Below are experts of layer 9 (counted from 0) of a mixture-of-experts language model. Rows are named router (the router's row for the expert), gate (a neuron's input weights, with its number), up (a neuron's input weights, with its number) and show model dimensions 0-191. Each number is 500 + 50 x the weight over its row's rms, rounded and kept within 0 to 999. Numbers have three digits each.
After each expert's rows: a language model's description of what the expert responds to. This comes from a sample of Wikipedia text that the model never trained on.

# expert 22
router:482469488532532527646443489447520500494514481441509482447525482515514617486515525401522578441604408553533465495457596551449448430539517540432526539478424551503553485467457530527568476539502505461431489421575522422521585430465467476474419570525558500506605508452528602400519632419555403488488515449518466478555579478511550519428537509412482456446513453516571476538430550519560620552486488544465456510510483450503503479538499562497569560562494501508477410463428527515498538537423586490527526488480560519499425552457438500450511562493464559475529544555570536436452588512531467470
gate1:479467576569493539513529599526484463473504528472552604492517601496516468453455525541537433459491524518479629485482480513544482501554532530460504477539531580551544469456523508446534524528419475470453491508453520532486521514482549584593521565509550561380565541445564674431553497512522501444511533565571480482506532489520504508427570455598517488458619499457546440478418532529485514422511503460501518503493471381439496497479467541531506511642476500459518482510487575410546553490442582475540445532456586491534446489448594489416399519545528597562575596493561480544479521547466451552
up1:519424446458563492464501405516582473560538472423403566413478473502492482432486488447527512515557480523483482515533525546404486453431438485491566443430534522428595490396524433495501481443546523489512516562522435444534475434484474460396448422499463464589497476497484409523573480467549522419562505507426389517518487528523556462509493466441425564549493574633472597485565478496516431472428530457511549462502569494497551581481460541405431497426460593435543561461543436418512414482506494488453468581463492490508486490465556564557562543439510475499525366460545481467566543484497467535
What it handles: Middle syllables of Spanish, Portuguese and other foreign proper names and places, as in Nicar|ag|uan, Azerbai|j|an, Par|am|ount, Rodrig.

# expert 3
router:553453542559535468539475485512512464557477473479531455514425505538439559522524539486534529487531474539557480485464500541407488402413523501542481572488489549553524599570445509570521408576635510560501500449602506478443554400468531475482440539431498425593567467501490658487522584534514467497509513386543448452479554555515458513466417566426585523530573581510488611551467601586458547560407446577538431483510528476491407392505555555491556581580513518500534559548472437556494448514478501478497520492479548484461481464492552513488503517467468546473513534548571521457442534494496542520
gate0:511418474492453539547448517421539409536580441530495481534603376550532567637465559474491459477463477520494534492444475443478536409460489561502526490480501439480493519450493521378484518544571573564566537484476520557447558533432488528528474458367434405539425474472445503517503458497460449540497466485365478644507496482510478439471490476532534495481574573556555451397493548554510503478518466564531463574508510419509492498513543502498508430502556563574473499528593433577428574563555400536553532470534475500465500547522564524499443475537475547497618521454550469482547473470451505424
up0:562530544555505417457519407479590450460564506466525440535506468507511616531458441482577451459406533533508446504484488498483447489556513492514508448472562425510387534525566496447419450531581490584559593456535562516537501550550466460550526522437556471506534592581505481473450520576576480509518366436441456497574561463545488429511493514556511520543533490549486553456436533538532452595484475506563363516475569473541432479412481524561623463493512471480491504462603498555557526469533537488436481494433576516493446532529526563448443485419517597559527451515605487531521416527551497510
What it handles: Word pieces inside Scandinavian, German, Slavic and Polish surnames, often with umlauts, such as Nyström, Riemenschneider, Penski.

# expert 28
router:424520456481455549620505490442469462500444460488562387498458520514452554586530507474511582444496431576570506459474578490446465450453553579441501502451524527507501535481414557498477468507588548498478540422488551424501584443497519453499433483465607546496604500462510511462483520436539436534496528452556493501422542589540524488417479562466520592514564491474542575496461501603607512553440451566441460466517512386456512457501500570479554558554424588558452434514551545574570457548429514427551539493599535495536472470500438537539475547486551600459539570513533485504543464486545572442
gate0:516573531443595520521460448449557435511516500483544530486568480472518484503437475492458506424495455563526539507446532529511467497479521568617500451475606527523533467502477542530498517477481569502508485529464516494556491650528460569485551440538556509549531460535492517554424470557474549499458523476448559497510479571488477599479516387489511485512443532548492469612465429545547559593348504463482571497447485416439519560438559581561486576443536595552525455542521469585434376437477489458418522460496584602528547430523414414516481455502582452515500478519491552517606470432553478526
up0:530541532445399565474504457453552573498375556571472537485510432611523460485547484508524462435548563524486451539576580507575554530533437480487480559472427457559465541581550507550446449513496558462492487498434559459470469506488527551508452526461465509539504414564473474522465548424471454529518455470502515479586513495442600486520442490552401543501532517556590596531512518464439443552482497525490456565469442534502629517511479449476506429525387482532441502608534512512509455485473519526488515530502393494567562602518509474588428598549488572483581437522579578448517424466381478539
What it handles: Single capital consonants or digraphs opening proper names, often after of, in, and, by, as in of Ch|urches, in H|avana, Kh|ottabych.

# expert 6
router:463516497486506545588435539466549558521478424440576491471416484447419579584498566515577541495558456504509498523480591558470511438410539580455500541432427619520478556564449520542502417511561516522504598449455513504480543513568477428442509541458503543558600527471438514524526542395499495545511539479511459537437555597561453487488518550441576544482502492417548505585473604565485554501503544481455500491463554387496446429473502532527571494579431468522476493497432517490468430553507561456535530466543628464406507513537486492530502563483494474419558599606578456479542536481529452542
gate1:345435500438540522513395539469514498509557461483593556552473500419491536434484561510513472476461578459496492462497526510392467509441584474468465480544493516563481494475471527427507569486592475589470472459424497526420485553497422502444411534490531502567403534534394430544391492558484509436506538503489442478483522451527381550509531505550504528471543523563486493498495498485522438601565567596527533543496543455529498448442522524488445549514493543527492511440500529477400367602437556462544531611465519500497474509483520455439611446595447475474505584562485562553541442480564509526
up1:602471551591479492474544430490524452484513538583399491423474453595594483469473520445409532541510515514421524580489487556566522418504406505489562447521473517526510558539574406619492467544483468497549512533508438490484575542502494515536503449501417485383538515520497544535477516497516471448493405494538570433534429503397491529446447519486462505480547368489517490467459421544514503401450482504459463484475482516433593481570566450481529454460522565522516448512501423413525567474586461562451501532568465627462483509519497433597375471527504459514473433433476567550513565520516452498
What it handles: Short lowercase fragments inside words, often after an opening piece, such as le-th-al, Hugu-en-ot, l-ub-ricants, kid-ney.

# expert 34
router:451511501552469482639434517458549449453427470533572449488467573468488558508539509468506583451523439521584417478440543542475470403478547578478482492477554518509494531529447515487477449547578564558476504465564496402479607459536563537506445524512583503541549462502513527433524495435507456540498487523541426532516546571577517588464431557430514551493488503445564531479499563531545459509444523524469431423543513430461538405541535569437539566580472560507457471484553499578534465607445512427624527487541544479497526427544448513501558524424565571476518614507566520569503509468610608461
gate0:560534449515581505511453448502541477508490608566470506460405548479498511433545601493547468503473484449522513431526443480545452538594478386563478470473486496439479473511469431540481530503416475562513568478531508476485549547494550511439608463476472526516586577483472489539628547491527490490469548528450448430471513445410553587543554448430491536611436430497579497511575504446523537539476581593599521517489413502553530500502558509458636586480465444439454476549562544535573522404418518475503502480597515573469475575486543496441476471492502533454573454434422476424459504535449496463
up0:420454503520562537482462550477435530497466542488348513538512516468555574475633484566458540555448501495517532601490528471566355527500482596487493514467601537395455448483455502478519459473520541494475576474578484505476543474503504541425503508448506510548419501523557492518506479574539527493395468423593592585516548501546408481488526517628536530423367540470524489456405493577502473424536562528473487512534492502527524468542463457403449484542430532428497519502535561447577539537506490394487448491447564473455519491433548478477570586479434447533459494542464509544487570466460470511
What it handles: Word-initial consonant pieces, especially f, bl and fl, often in species descriptions, such as bl|otches, bl|uish, fl|ies, g|able.

# expert 53
router:452501536515551499539516579485651413521428411454581436432512517505489555569536569487527555469563458579565496414463537559492509468453596588490479544444488590512510485575433560532511457487567547514433578509492470406432525470478538540486421573549513559621557534498470530524499555407553523487523466481542470488441514533505452523444456552456519549474559468495526528521530566539502539496444523535500431438485519402480450448481487515455533540602452569530489509597427417637512454505511563494559497512489477511442506480477470494594533577435510513495494498540573468472438562394517585574
gate1:453561460403507542542534510478504418383610486561515402463431473459520442559438485539482570437444490476477505548418445481475532514492572559479491513447564476444554510480516541536499469442514461525437448459548450477484542445638546540463493448506481583441413455440457451453538495494532535518493462493475536478405461500509476470621506497468434483526506518426592484497492514483402461414470528509558418457497533478471467535416441545582593558500509542492559514541542462442499561403543640490557460395463598537475524435464545539537614478459551528420462495458513500535482454494573449522
up1:535442473598452500485542562522521507557426469470551588531535464479461499499610449498513491595604520574455422448512590468485473457547470487520467522582501580574497526482591480497531476529402562402572568465515504488541450656364445449476548533525575492528551563510503518538455483521444501481593526495414482488532562532510492562427430506536540489500512551590466493553478460524554511562518438521458496511508436539573462463533544463442406483477488493461465565442517568517500421573439443542463566550497465405568499507504426499433489544563494493565510584482469466434534549403436503434
What it handles: Digit pieces inside years, statistics and quantities, especially later digits of split numbers, such as 1483, 2,402,273, 900 species, acres, century.

# expert 52
router:465433491464553521542502543503520445505482480440519510460524538516484563479636546492546540428540438484522503384439532516437476474439515497475548487508441575499552519495414550574555454540552480499431571422558474447451554483409518497525511575523509430532581520471460507472513588498564421504449431453461407417501572530539477586531436610377549533512577478463541550516491505508453513585495478571496504452559547492453499493527595504497520595602481521544452532527454443468519469535439527453594481577491563460446522406465456489545595608431507503524491536549533523413512542437588491588
gate0:589477480539469519505542509536430452464386488574421485431517475579558521437520551583530552509555510447451458489461521563465342473576442449540435445434454450481515481480489540440436478549464450554448480504348492493372590565476468564533543463519461475532459514539566508528552441476507598486461565535584557488386502494542462452502460512517547492537497492494428568536502500518424535515416482450473495520532482576455455504474478480368525470603459530526558498594459427443482491510514471462474539603399445493475538545563448551533598537491518526490475525534474509574558473465517495540
up0:454498504513535447469414436513496591587519527464430516515523493487509484481554550496461533520582543461595496577616506387470453529531410458506476485572575564447556562440476487483436361474509534534517449536446467496581562472398458504437471554463500512518482588566564511549537547521562595552512565450420523538406423468506510429376501433557401568527513494547554536500419522492474473528463482606488562480467484462516492504458504381532581412445531501476544568503470509506511540464549460570457539504527447507539491463482465478475475426531513515570531596504450514399513459511433443528
What it handles: Final suffixes closing Latin taxon names and other nouns, such as -us, -is, -idae, -aceae, -ium, in species lists and chemistry.

# expert 60
router:521560476459499468602493530463548495483480422486564468449440514495457583500531529454562579486502453593558511468455601464440507462479569584505522565531496476522478440514460533533516396525557532494500533425519554463411528441500447458515541538484630447614567527473467592493432546420482546496463452485520484492463600508534536522489449607401564523452499444489520510519466542571504542591434471543567447494533540490553473372522522553604533495523433520560477488510420500534525430516451540508517559441534560539510449448414442523458478529399509503515539616598536496536472500490584570586
gate0:406452598475524517548453549551486481589573518559452544441442514489521496521530559442462529459526466558496455496471488546504521358466456487489502506513523421432494346468523463543548448557489389459588424531561652523487546448576487435502458577549541497561486561521532505446346579506402572445517556458547467450457508464539511436616497544501543526457491478504508478528496476498559478472534466587512564507561457470490522433539547473444524546414478524440550560532528527441527446461527476598541525471513486565497551535546464468521524461545489648529530458498527517524432444478507542518
up0:508540548484464521483564558453546537537557522439553421577471479518411435556537471502534447617526460478455481491604627459524547569417569471479514428512525514436468526572631513532535547506408610494540469599491440418484541556420484587427489480554524627455507509487551477571524426538426467542493465609529522472455553534537541518475585429537515528561548470493499552502570456465459472480516474481535532451435518447520521591370528509515495519487448471522463460463474467513546460542584480458512514452544484545465535467576491461561468442602520449474402476483462495416501473523457492559
What it handles: Mid-name pieces of English-language surnames in cast lists, election tables and obituaries, such as H-oll-ington, Ro-ff-ler, McK, Griff.

# expert 36
router:502514474542389461531457516433546522502459442457496456489474559548414521575550523475502567470524465547539493400389602561455458499442521504489425618459585583556513534463518544557466485562572591549420499516556518515444537526528473420435498555490576590577488523461489601485578661410543527545440495506491427425508506517488470547436505531426502538503531445499545543516488512542493544535451455590511456439482530459527519464551488580567610524548460569521468430500528407526505487478453527460504573509530522496484489444416445416507512474488577557488504555585565462512482488470600523493
gate0:475515446444432472443559564369478536501554589474478449585523508447530490475517469509493572507526516462475495398466470556472469536426529547489477526373512501488529483441536483515504497449434458528359503414513589474502529562430510560399518514431566503613420531543492455446557521462515464523543433484471516552583451532430558454445433531399430505494485572516536604451508540507481542496465437489555486470552647525500523495476431448470526493442512561532479411432532393473513596562534492527520556527439484480432517425502445523515404397557534548488508481560456510553474503480545463494
up0:527531458456540537522522538546456543498425489437504549413495499489526466510515424456394435471472482469529503614475560367566492435504543550472475528533522483478418468532328506513443412468441502476544560514453493516626527586510503499495598414419557465454482505464539511510528541488508521550525448438509519471510511551510473539497511455389529456566394496593470528490476500534539461517536480489451484576501458561444460520448379524522404375561455417499462480511525515530550423406451451482587473562578550509459469570521560493569571501520551505509552510474495471571525608523478459532
What it handles: Adjectives starting proper names of places, armies or companies, such as New Manila, Red Army, General Electric, Old, Great.

# expert 49
router:405516526466531576538523494474551444518392432402528461425484510524446542514530585462555597439511503523569520394450561523482559521428468534479526589488543555533466551555484621511516444515548527464483573517510497475452572502448521546426514526532535517545593478486462553431478599447553531508487478453472481459462542518519459526480504488441549559504524494493522589520471574539475481554447505584467507463500584385424446414510551558510548543581504523568439455537402373521546501516443637429565546536534499432437465532451453438515529546485586519495538544530569462466435543425538476528
gate1:483455502446523524557472400492602535520412476474566421407484516456488496489539478535529620479472485502514543582460497487486453495473394437455557435472592498573599441534492492501390409556431518547542489551556428544455534472570515509487540486591505517445526492562541514538471532529520512416477457508488499410497534551513566504506516477467536586542484397519541502553560615529501484429523486559515425465405481491539524432478479514547580569580511476486500460510477513467456439587515655453536571600467545559467430466528519479434436467522526448552559534531456559450477488532609429490
up1:562553510506503510500425440533549477571497451505540474487491482493514535475558450579464495438456477439552534567489501535461495501528484495473466454547522483581499452487576452451491395470456454599503500557550515582458512507572619496536462516500486463506518494636523520554472578461495427484455471442533399519538567458482525462453478555425515490526489500526592537569552523541483506512557534520447339445490403500509539480505439523486499471552449499513441467565473464356434559599502540448585573521561516513468510460481554518566408505545543491612566556518415591497510437653565446512
What it handles: Digits in table cells and figures, plus month names and time units, such as 4, 87, December, minutes, weeks.

# expert 61
router:472441510523506519624444511503576422513459452426541505463529533552464559517594554469521513387550477510556482381482581494475514520407488525518545504470452603553533575589451545565541472549579596500444530431523471455497531457436532472521490523512502494520555511508406553459467571463557483544450421411509466381553552520498497551491518546401542539441532463426573582537454497577492507588469521540475506498541579467515500450554637523561510568565499554570431517462445472517569442548498500460516516490483545498468492441450415429533518508428495544447547538538508502430504507426570464598
gate0:427434567419551476511500493563572558492457533452492499509552538575600571491599503527551554419480546528514515464542459502481494530439478515536440571491443567514458589459549501427565554576493626525556554588514426540593448492459427524629459539547496556449504468519573544513602467392505537566463543435426510393574408505513436446490525523450488483537556584522513513501512481438585530553500421526444466504446548492557475563433524463537501465508542563481536488470529437506483549552511507505492494469404430455511500544462483448494454458387502560482435493452489524443629522515507457477
up0:410431579453524408539491495466438555551552394456436455489530519475552513541494361441450491597429543496568449556446456462526596487444546444466490516530573529490485554524426543471474540474499491376508438507455487527536521455498517449444416443411511590504378528545614427592461534484488523553520433509464541603527440457531455456570526490453522399446503502552527492408485470493508477472597620456560500455502573478537463499477500485407432473463540423463593508560508442540575462483519569487521556462523527548538532513515536552478495548535516546519523489593501454496533496511554496500
What it handles: Endings of non-English personal, place and species names, often in lists or taxonomy, such as -ović, -ić, Singh, -ella, -ati.